Weights of a small mixture-of-experts language model, trained from scratch on English Wikipedia.
Size: 13 layers, 80.9M parameters.
Experts: 16 experts in each of 10 layers, 528 GeGLU neurons an expert, 1 pick a token, a sigmoid router.
Training: a variant of SOAP for the experts, 374M tokens.
Below are experts of layer 6 (counted from 0) of a mixture-of-experts language model. Rows are named router (the router's row for the expert), down (a neuron's output weights, with its number) and show model dimensions 0-223. Each number is 500 + 40 x the weight over its row's rms, rounded and kept within 0 to 999. Numbers have three digits each.
After each expert's rows: "comes before" lists some tokens at least twice as common just after its tokens as in all text. This comes from a sample of Wikipedia text that the model never trained on. Tokens count by the router's weight.

# expert 11
router:474522513507494517524575457475491558459496514537496523544540526489491486501475503433481491526542490514450460523482562560445524535555537477550532473469571443533470400488475452416490541455512436485468430481459456549419470517540530590493552511463470483491563547499541476534482459491561553494491510491479556436484501538428556526443488568555476518523514428478499545501510528513453562534509427599500495434434442514524455482497466433507496558567510560470426476447499584444459479455454437498466539518523503429451507488501487492521468499506499488432519435442525530533458509508481447533427419505516501499536461479569523596500499554459509495493501524508507444454529478453530523470463
down2:468523483506427468466460474552541476479507568430525487517470476473580499529479475516563528494475506547505514497508525503486506524495554494547391458473371444560451556493523544437521561442540517531450418498445520501500527537511532493576434524561492508506487531505487516470446450557464577554521512544571586503457458573461508472471511521505528484503420499475524451510477460549512440470513454483529489506562464500521535502565529578483539536541517565526537477517503523508464506471478579456458478569520503550503465487463454475481556469505519509442587472481435510456544453506495504527514553433577481550577506482501498483484510466521430511497498540541535449501462601511475449507430
comes before: "1", "2", "0", "3", "201", "4"

# expert 2
router:422586481441507546500503464453485409497450425499456524494545460531471457489460509444504503526582484513456489484466500475515536589533493406542536512515565489522520486451436512426453504467532457474493525489516463489497539521437482534453491540452515487519554489510549543595477497452477518452471495494557473434473439473468456552455508542525461516519499462482444504469439431518462474622488500507499462539460465464510497515490490436506529623532584557476476499442497525469478482493386420445507521510523506456496526590495472483484513499525466468507486440552514485504496538477499502569455491516505471478505543556527455579494574504491444485516510492537512452533488453483459545404472
down3:537493495526494510502495538466459481462606443540530462499499508513591529500472494493468501476544429446448544508531424500456546451438558535481433531485474555442517498438467502492486497493485504470546490463491540523467487513479514547473477513430476503466479539475453504520516475564563526510510484505505470557546497546533499419549488460500532536509480463588551526471542474421453558518507440493498562505467464466473503516474482510499512526529457413487483507525618499489424544512469521479423510572451457540445539440487546478477476557483503599485493546490454639482485548525496463527511458510432490481509473538541582466531495576518448488472459437443469458556544510504413440482537
comes before: "==", "The", "===", " The", "In", "-"

# expert 5
router:450509402509474527596474435507492461507433481518487517526599525482477478477503481443542486547526487546494539541513489503534487568496477427523517506510503467551541435528517488509511495496536499448464475492439550511428494474504576488506516545454476548479568559538488508606475498427480462440549526450491511435437490543482498493464481551455475527559570470491510525491492449506485532481495458510504446484485462519422552510545510501574487571493513496481509495453511591465491464502501401488503614537451500515435594563482491402508484530504538539474432464563522532474467523513532486532444494499510492520480507516480490603487479467473491493471527512494484389467483506585500586460465
down2:542462549522517551480553453445513521522486524477511464484464552546520447566523535486582490510496485470523528477528404584503548567436493499491510551418522512472586476490516508549488512538493522489450530548539525538485567541514468462443465546569508527472469522494478505480417527549445608528541518499423392464585462448478588465478476489526494431518513496540507442539518452501518408500512517475544544536566451423514565528472493463507515468503514513479483455512618489449511529454513514540456442402514524547453468506522565476492471552491526552545517582430479476530532534509535502516488545471519497502550451545469505496482542529529524509498529505501542489521460471548485480454526
comes before: "0", "6", "5", "7", "8", "9"

# expert 4
router:471528499428486528577523498490505476498480499538453514502580435515496450423524519411452564551559495574483556486422545496541593555516515465485612526478562475503449525509481526426517473458533517436432413458514524559445462507500523468534514476487506527483542478601528528499506483460573505503532470513548478479497523556448517546482511542537516506522484458512482544452500488566482514592480491555518496482415518464413472448508482420511515560542543578514480522490518499457453457535491444472526516487514515467435478515446473471523518505507529478439483491516554538452408515429509577552486505535517514530538468487506493492502545528567462487465549505490456460482428472512504489407479
down16:527528512463461496463502480536469564500499489474510506514603506461537564488557529457530428550460405551475501447491526507547537528494504449440552478529463502508448450492432509496461493554485503469459427466462591488498464479460511605483470495448439544559477604424496475515496479444536531573467505565517490500489473535500507511554475454454479502496533517430521547495495561507576568511559518525428501486464570445453525498532579528501482464516504461471502582578453471557468501465504463538538466539510471464454511564497481593528480518523529446552472505506532474525424497491556547453530477514516463465491513471550549452519546481506492526422540518535552505502519490452489555563421
comes before: " the", " he", " and", " a", " it", " but"

# expert 6
router:462483465469477511496459498522525507500474522490515485494559469452439432437480466489449509524559416554498520496486497492577510519518473516564532499473544487577469460563532528441489485422512493474457471477496527488491484435440595491460555545463480528504539591522513524505459477470532476434502420422551487492491491526439529509448483544496485497503514468430469512493549480490502471589447401501505466448402473530477457461495512422501453571560515525432467516481552487425476449511465533469520540483431453381463486540527512437546513491510481486406503516488550475497459498514479518552518519576504414426493494570514530501475521438476492474474536435499519491459472452432513506488443
down4:497516562479497585501552479472510540446462464500441498507536483493492452591452554427487494477533457423561505546457500458459589508483541498476495463492473482438543533478571471536570502527474529541527565494523506516456483521457525458471509535536499486485608512498516480578460428491443493461542507472477441515503454486498496508522538539500461520522501485485496487485545568501476521498521461488547540440477515497432522411463537492539555508499486540401507405451514466556525497477527476456491546407528461398525536496460533552440538470473566475583454445492559499479504465499480469515522496467515545548558470478440579498495450480512454447493534456440538429529448495520448408519522
comes before: " ", " %", " Votes", " ±%", " L", " Notes"

# expert 7
router:441576485548514513480533498488477440480543517562541506500591527496500451485483551467540469548568503496407513509480540486518530585499517430510586471468555446517467477499472489457533486413510474461419483477515463570486514414509532519444499508468524522469506579499507514560409486441548453369539508453498514526499525472505481529508500536504482506479493433518466530512537511508445541562499460527433482488422465492464512435536495479523528540571520592405523507447495523449468481477464424471445498559545539469456516549509467483500507501524510490496469478520536451402513504500537464561462490584528468482443462560569507511480457474503437486465534433504519472511462491541548530461480
down1:512462541479546541396541441484500478545545554415503533487504511498511501549507483540479544473442465455473477472488496468599472466485491500430472572496545521498479513522502458458550428498502507526557551500429547528504476566478522451523517545583572524543510456468532433545556544438581574462463487513569529505492488494454544494531470480563539536442465532537487464476523521478477514479506487501586510549452502437482531615583534516450579462527509529512543507466508431475450496494478456553491555495477439445508541510524516514566450566502523447517485479539528469460467478498445510520493518479484470536453514546461478460517501435453489638544468463483491525502519527455534486470436
comes before: " ", "-", "born", " The", " \"", " who"